Weights of a small mixture-of-experts language model, trained from scratch on English Wikipedia: width 128, 412M tokens.
Below are experts of layer 3 (counted from 0) of a mixture-of-experts language model. Rows are named router (the router's row for the expert), up (a neuron's input weights, with its number) and show model dimensions 0-127. Each number is 128 + 32 x the weight over its row's rms, rounded and kept within 0 to 255. Numbers have three digits each.
Before each expert's rows: "gets" lists some tokens that make up at least twice as much of what it gets as of all text. This comes from a sample of Wikipedia text that the model never trained on. Tokens count by the router's weight.

# expert 71
gets: "American ", "ian ", "an ", "United ", "ia ", "ish "
router:078149096111197116128128044159120087103130132150106119111088141074117143112104085073077120144111147132134112174144132153104141126125093101102098091179102134131105131151140126170094140118121079089115152176124100105136165185130106141104151141144136130057092170107138182192170190160171086128114145129171094137097178131164094151132126091149088170132094157174071152112216142176166137179136
up0:194096121104134102147138151110121128112094125101091147135107138141160118089154127119122144137122108091147099192107180120118072115152081071084112208167098149126086097077134153077125128181109114052127142176082143052122120121113123109147154117167096090120108131092102172186164111139080110143111143181132136134096154141129110067113121109161066161075138144217131153143146088146114068077111
up1:141136181120164150082104133118171165164169104159112190137066105121104127146083156093183157130128111146098171070163138129128122137135136109155075123176100241126083122142124062112086125036144110134172116189135066169143152143154115154073124156123113175126138142125089154150089105130150130137146152147129148144178105148169145131189132099103132136095149121127180138158166139169143087133070
up2:070150125184120111152132067093099128165063148122176173141171141151095127128098070136184185149122080126096152128097140131117114181162140088127105141162060142150153178109153121099145149134152104153080149093118212118093162104154130094093143164120144124108102098132126159082119153049141073038127160104151135162112188145123099137093187062130115161116109142114100124161105125127158121102123
up3:117116089144195143106161104134101130101157147084143109124164136120106123049097092074103165081132142130164178120134100203100119129106126103154153114165069071139047126145106137160129133122162128145098169083110096126140157166111098168055182085100134146135126154121112141074114137163156145148149089110138150115169174099133134047121148141079103111117137207093100079161158112092119154155068
up4:168141052142188182128135109098067126144126184149139147105132178111067174168136159066160133150098201117136085123168147129079144179130134135126120075114147137114122146086174132161150097089142121128116175088160171126123180132136080094099164111119153077113092149131132071133130165102099093118057129060123143149090144136163098165129129143112126130130138138184138106188089114187159083145079

# expert 127
gets: "0 ", "2 ", "5 ", "1 ", "3 ", "4 "
router:132188067108161094175079124179160074096137128122109143114135094068151128123099134106104105175085134151107122134128110157229134086154116125092114143142146146179087095146141108181141136124119098105102138099068097115200129191118118123106169167123127144087096123155156154203160153119093094150137111110160115141085200114121110113167116172154090181127047160148123153111137139189114143132162
up1:083139128157170107139162230145124132156146108151176082096159138182101139113107144088093152092163129144151125111152101145141121105146137130142053176127119135125112123167085135128163162071129149190149062146132128098146084170104107123163157130158153159080130183084162098128130156097146094134069115169129149191102163118155062114137140124138131065161174132142146129128122066154097036162155
up2:144185192120138134062164072116112132102107125107126103135178146144152127137149125140156177110188161150181170108102165109110109152138128081136102093125101167092133137065083105121105156130163127195128119175128144126053156116154171143156133155118167159094161118154073190178147107186164096107123107127112165139141101095133141113188144077079116058090144134111146120079179100119174116070100
up3:124153114128175192142089112104132055126152140099171095164103111137058185125076140101119100150119126070135154129131134072119144160162107107138151100143127134163164159113128132153203113161137094081115182131125160156196071101080166116105110101150111137167136181163127136137106166129132093171112146114091129155076092161130118140139106184076094136083218117085156092080172153090106139114163
up4:162142111134098031140074153135159158163114170111099076162156126124116129171147137166130134178140043118077118128139102132162096104148122124137073166175163082124157101165139167075109103150085067161108125138121120118138108172094140038115119137096148090080092118154144077164193150128149137126109145119069117134153149125134105053110110108144087118133144086137129175152161076145078125141081
up5:126104158163166122179152169223167116104130098120145163139098100102150147097131161150103084067035183105134169134147135145157138153117099138131128087151107113167125127164152121161100138147125076167161129109147113158216085072126160141131121100151143170148125105118132079088202134147117080168094138087142148094156142154146132145125120158186111102051074114126119143129137142134054163163104

# expert 11
gets: "'", "é", "á", "de ", "í", "ó"
router:100169107201161094166116086083160093100171117117104114104118098118147088140103165090121125167059148111134085146107145122147113091111076120104062126135095075114115102177155141139150126133118116137134179131176117161078122120187123178089162116137167120132063155143073129180110130157133128129137149085158131070136159092140113198153170141154097154112139133163110196157182146196141153192172
up0:123126133154136063153090096127153086154166153075068154109176119100107159183112193145093087147142163131149084098112137126157114187134156174162108167235130130176116119169187106150103132143185162140139157142175121106084083168122180099129111120146150145112111137136106094107102147104131152127151114102074116115097065148128072097124135212123127158155159116176136131101141125085165153183140
up1:113157124148124149132165089094137133136131125169141142111157091089090148124091171101140100170118140122133194133090136122099177156146062154169114137114095145063073161129106163156190185106077088131155111169108132125185135076146106086111184110127158108143109070100066066109180130130106085052119137205118159121127133156111153180110144174101144118114170078171119156111146186131124149161128
up2:157161131143101071146111114067105076085164165130119115110181116122112128197092083183175180176140177108138065149089145109148141122135128139139121155152120103139107075076070132153100144150118096153138152157079153136143092083158133096065193089196148107147089091186131096175113107137085073189121141073165104116180131142171092163143153123130128088157112155142130117112139110171132119126109
up3:133147026105147152150139175076095118119106111096128153123063144085110092136104128151079124166103167121116170127077149189124120149104096151116144114147105107137098092120155148133139088166149143084110117103131196118168090155134124201142124136109103137125142170163159104110183113159075115120030173156112146138179163096113091156127171152073095096072168099137160138094169125081126157137079
up4:141162135217169124127082130143176069097122124118110112081086148173150157096097185130140111129137156143140082133163139080086123141114199160120135140116163105114123137054170137158107130120171164134124183133139156108123125147151168119142120114073163109093137164128115170124123076109133178120078098115126075171140164183114181184186128141119111052165072106115116161148160124141102163195174

# expert 40
gets: "ul", "ot", "ri", "or", "ed", "op"
router:109146084156126108196117144078133116106085138077059109058139088108081088137131106131097126142065187140128114107111117167173142074177081085111103163129136154152133100111109116158164112156075068084138083155120131124169108135113114150151191180109131104100095107165125146159094176127134118104103174094191127086152113126134065141155071166147154140088150068136066180131133125144133098108112
up0:162160127161116130220138138112167117110117139112151132047116084167123130150121165132166135089110078089087064113167174131137135059141098121113112136117145167075113117111103210128110127141076108139131105153133150097118146117105160109116157142181143113146081085144126131115115159151182142058165188132153099152202135116176046120075090136147147109098123144134082131145119120094091053117145
up1:135103147101145140193148146109179147106135137154135139062193097109169128119118073132096159054142225130134160096183131175098190130107121100119185149122087133134163183134107158118109143168116095045141109115132101083148117100111142080138156130122091152075138096203113134118096146164173129135139162116120092130138095159128129069158143160120124120114123055171091145107102153159132138178076
up2:172082130141154143115134130129140144203136154124114079139078139177079098113085116191113136130133122136139103134103124109130127066171136123096087178108116088153126090160106133148135143113112122118096142115106075100158165155103110098142159084052151085085188171086078111108125116181088112107116120170179088142176101078116112153124132150129138148106182075108165130079150054179200092089167
up3:143141125136167100180121164139124132134150131073121114072092153139133161134107146121120098082136177096120092161158153162199125129182123085117145157080113108098083104118141131103152091118142133181166111126172109119096130163128170157067086157159111113095101102104167143092074147087179093054093122142160087166202099085126049122092142182132142110136115079102164138127150081133130100058073
up4:131114090070086132146213137114151104111074099071112139151112113154160120093117134159109223105094128149168136074153115102143133131113143121140083141083173146107142149117114109202146131159110093144100112172098121124150096105142090173093189095221101186100104104102131132094134172082107181049120147089117110095133154124150098134156111112172143150101095158104091153132108086081162100122134

# expert 22
gets: "it", "et", "at", "ut", "t", "ot"
router:118153127152126120132119150113148092124124135060037091101101114137067111133086112102076063124090130110101152163126140182162116097192107104134047114173134149164173136118082150177154105099167096083101107156138148140077145136143076179105220139128133109094109152132145067147131137112174114119150122116165155175159120071184127121140096130132162125132073123106117187119194111119145101159123
up0:108053119134118134052074179096187085111126148145115154064125165138147135164099086120128176122098153123127129175131160096137095125158099173125128103095094173114117128099131118134151054157142088107079153145212127138068086141111107181167142157139118144091184141129127124199123143133126101134094102132113116124143156095081168153089074101141100084090113134140088188157113131166151207123154
up1:197139133077097155153175144122171076189090146127109195134109117125107077122140141134074087088109146147116142145120173160130092155139096110149076117140109199137125135087193151118159145067095127147147121183100080116087102124121123137126151179102109153096130127130109087122123104061190159113172161148165166124152094069132120195116144123117115089120201142119087108182146196088131107113133
up2:098114144217139150130122086149162091123111163136130107111212163107153122153152205141120107138136130125088111141165132166071073068126104121101085114179108105106109123131135131190122089107195159162158152126104156149126147125151103155103153137146171128104108123082170149113145091132163129058135105161109140115111113111159089165139112120077160118058168188189115109117123107169146126035180
up3:087154087115143104138138129125116133159147189085099231130072122174117077176139123054071093122085132087124153169171140143134111183110064073150122150096067094112135105130123113119111132114104124145133089126147153104162088125152154141143174075115160127138164131072136103133142167080125194122124115071098181080133095134159184115104153116110151065145149106169097107151128163169156100132156
up4:113171153141077163114102132144165158131123060082092073152066096112090119120136121115166059199027132107088169140092083187121147127131098144105111088112164099171187095122141118115138129177141089181112092058115132116150173111124107144157136122140191111123107124171111121152174150082139154154104134145104100180139133104098125170124100132071126038113163121144105135141144146126102111121119

# expert 85
gets: "es ", "s ", "ts ", "ing ", "ers ", "ed "
router:126167071166196100155106133116161123085153152104093113103152068133097079162127121080100123146106198141116121130139151143178133098193078060088089119138106103224159076113118167124158141069159132115134139138112090124154117110088110139131193151108198119098104087153158145150087190143166089130156127083173136136080112103128153116129115121108164117039132156125108144125129147117150098161112
up0:132094168096126166139189059154099122053126059184118156105141102194138161155153207129090114145114077100151109110143143159176111141135199095089127139182082179135118141172115094148093090127149058169142090133152164155172138109097119149108154115092118110142173061133123151122133129156138125117144127130175090122073133090136103179143135115103176097208136138120117104121131177115119147106107
up1:133052140145085139158136141107166167078114146083144116143163085135150103159196118142113066141143095112151104122154179158166134145206160121119131128121087110140133110098167135102121166138117169118151044147141113143130131131081112114117192141064133158181124189169091152193146167132089184055158143113141133113110121189114096098159138117053175122149130094114100163149110165123142093132172
up2:174101144136128115094133139133139148155138109127102147140160097165124141117128115080130080169104154105157127109146109139108210100115127142141115124209189080168129123121109148153142152124208133149167101102124159110162157101095145154121139170091120083133091056192116127126162151128165102145134202042148094180091157156125137097036113149126156132054111075108135186094128119115125111114074
up3:151089151127207157111139123130113168114145074066132133144099095127056136097194138123082120131108130080168205136174120108147129148117161109138132090127093093070115117149166093119115174128136099135162147138183122146141150146125118114061114167111163123092125157089169197116138125193160105149147070108137129183128117126159160169114153114136138072152134102099154137057088136057167158064136
up4:178156069084114091175112107168157122089112086105081078159126144149137197188172166089101157113084182116120127154111117138141122124117116053136176187159127113178154129086157117189075114102147176094125142089091131115062074119096145084107172134107159103153081110119142168132087143140123122143161134094094173175108133122129144144115144119130166159081085192107105095170107119163087146148134

# expert 23
gets: "first ", "one ", "other ", "two ", "all ", "more "
router:114190107114149128144076138165162049075126143117102144101055134067132128113127153120109149156100173147093181112127138184221119125136103119119124136149117126152137106150136077170145119105130114120127099135093129095156143223119108121066141163084157148089059138112141095202147124165105109151090114091145098151098150112153100144158123129160111202086097127153133132092131106146115110188201
up1:212066128111149089102134122145138106108173144166066173172071137157105167167143117138095194154111157126154163122128115143187194118115082128141101051097121082060151115075115115134089126127146089156134150076133083181103107063147119135074149119086178135196100074185104171118125111119106122141150107132159141133078142148154136171117125141102106136087121139133134161142100136125133153177157
up2:158126059161169086169112143194142138156169157118144118131128147174143113160092143139167172105118159142132196157163161221139108136159077148154086121098155118182117136107188131111121096092111090128089079134051106099218158165097104127085108178141144177175095119096146108128140103134092080119093152164143113133063179120123076117099106116110110134093108139109169122161109147150120112147134
up3:095092195131156187165121170152074149167083143135123101120093116083167140127160105102154128123088130170113178093129111169126146130135134121158114130120145152144084131163173125084089101143193177102118134136156167135101084147077079070124206122111142150120053125169111133153114104122077166106079122079104184098085119116096149087069080166058113143126133148146115132099176148098114095178140
up4:123168128147128116149068097140112134151186141109118150121071154131054090173152075119112053130166131082164167164099059154141095075072097117166125103115103120127163119105146070108165139155109140143149120092150139125188140114178111094086131118081123128118120077137203158171159110125120101078122227192106121135117136108094140079095109127106064133079123147089133138114127096158149120110130
up5:128117164169137159073163087164163117114119136093111094037083101122092134107109164146119180130077161079173117127135153118179134107130107122100138133135169160140075126125100117094136105154200157134135187118112140130105121107123105128165109102148149076090114145055120133139122086153051137126148177117113156119132151154101108168150100127076190114093110147102127055144199074091172115177191

# expert 41
gets: "ap", "il", "ac", "ag", "uc", "ar"
router:154194054147122134089121130110190089101085163066065144107109091155051058131085137124102134121103159165124144112175135164184101117180113127047155136174158159139120129127104138139148123106142064114113139102128150152135146142141165124116174174112131180137128133130105149139162091131123077154167129136162075065129138092104095131153145140174109141109051118149131173119186143134189089121134
up0:163142141093142142135112139109136116092074133100109210085077134158152123129169170146131097147154173073133094189140171099145127137183049165138148164131093142114118122159060135086115145145083144145162139149120112142119117124157175091148141143139109143130138082129159156149151142103110142119101116113130109113096121063105099081097183097107127070161084144137102195131191129046175032131146
up1:180171056131113104130143164081156105101107168090090146126157143084092108121150105122141152134129098151100163189121132230126151148114157143114101124149106118151048125147090165159100179148128108141082084100118104141152150140091194052153095114091125171119156056105085143114112136100105086129154176154159096145154188108138132129113110214165129111118076186166124114123138140124136110133095
up2:149185170123165126140131138088100111159154132128113118094137108118097122118128154163147136173110110154116132144133100158116136079045141100172117173139090074104135127170167090166130146146124106139114141146135153069156119101137132107127190051142122187130126152078156185146136109184205129147164071127133079089157154057190116112185135156083157119108204136090138068109119127113167077130163
up3:120116135168100097191086097155130082158149158122174157083194110150150138103170145161070146099134141127153148084134117132178175121141144166147080130176175179150119162119071157116122158152124080079095153134146186133113172112149167083146190167082088160102099063112143117137129128128110114173094157202141118117120135137141060137143140134111075175090087109107214114094129125117134160118105
up4:139129061098111190103126124100133115167128119117093166173119104210061157070115123148128156137084181162144147144156130151203125162175138104089104101194115097198109133151100177090116092119093158087096140100154130156163152148120146082143117078163147133115178127096108136110127081186186095107080114148124107131153102111132156116163123191098133159075118110129173142075132092129086115167108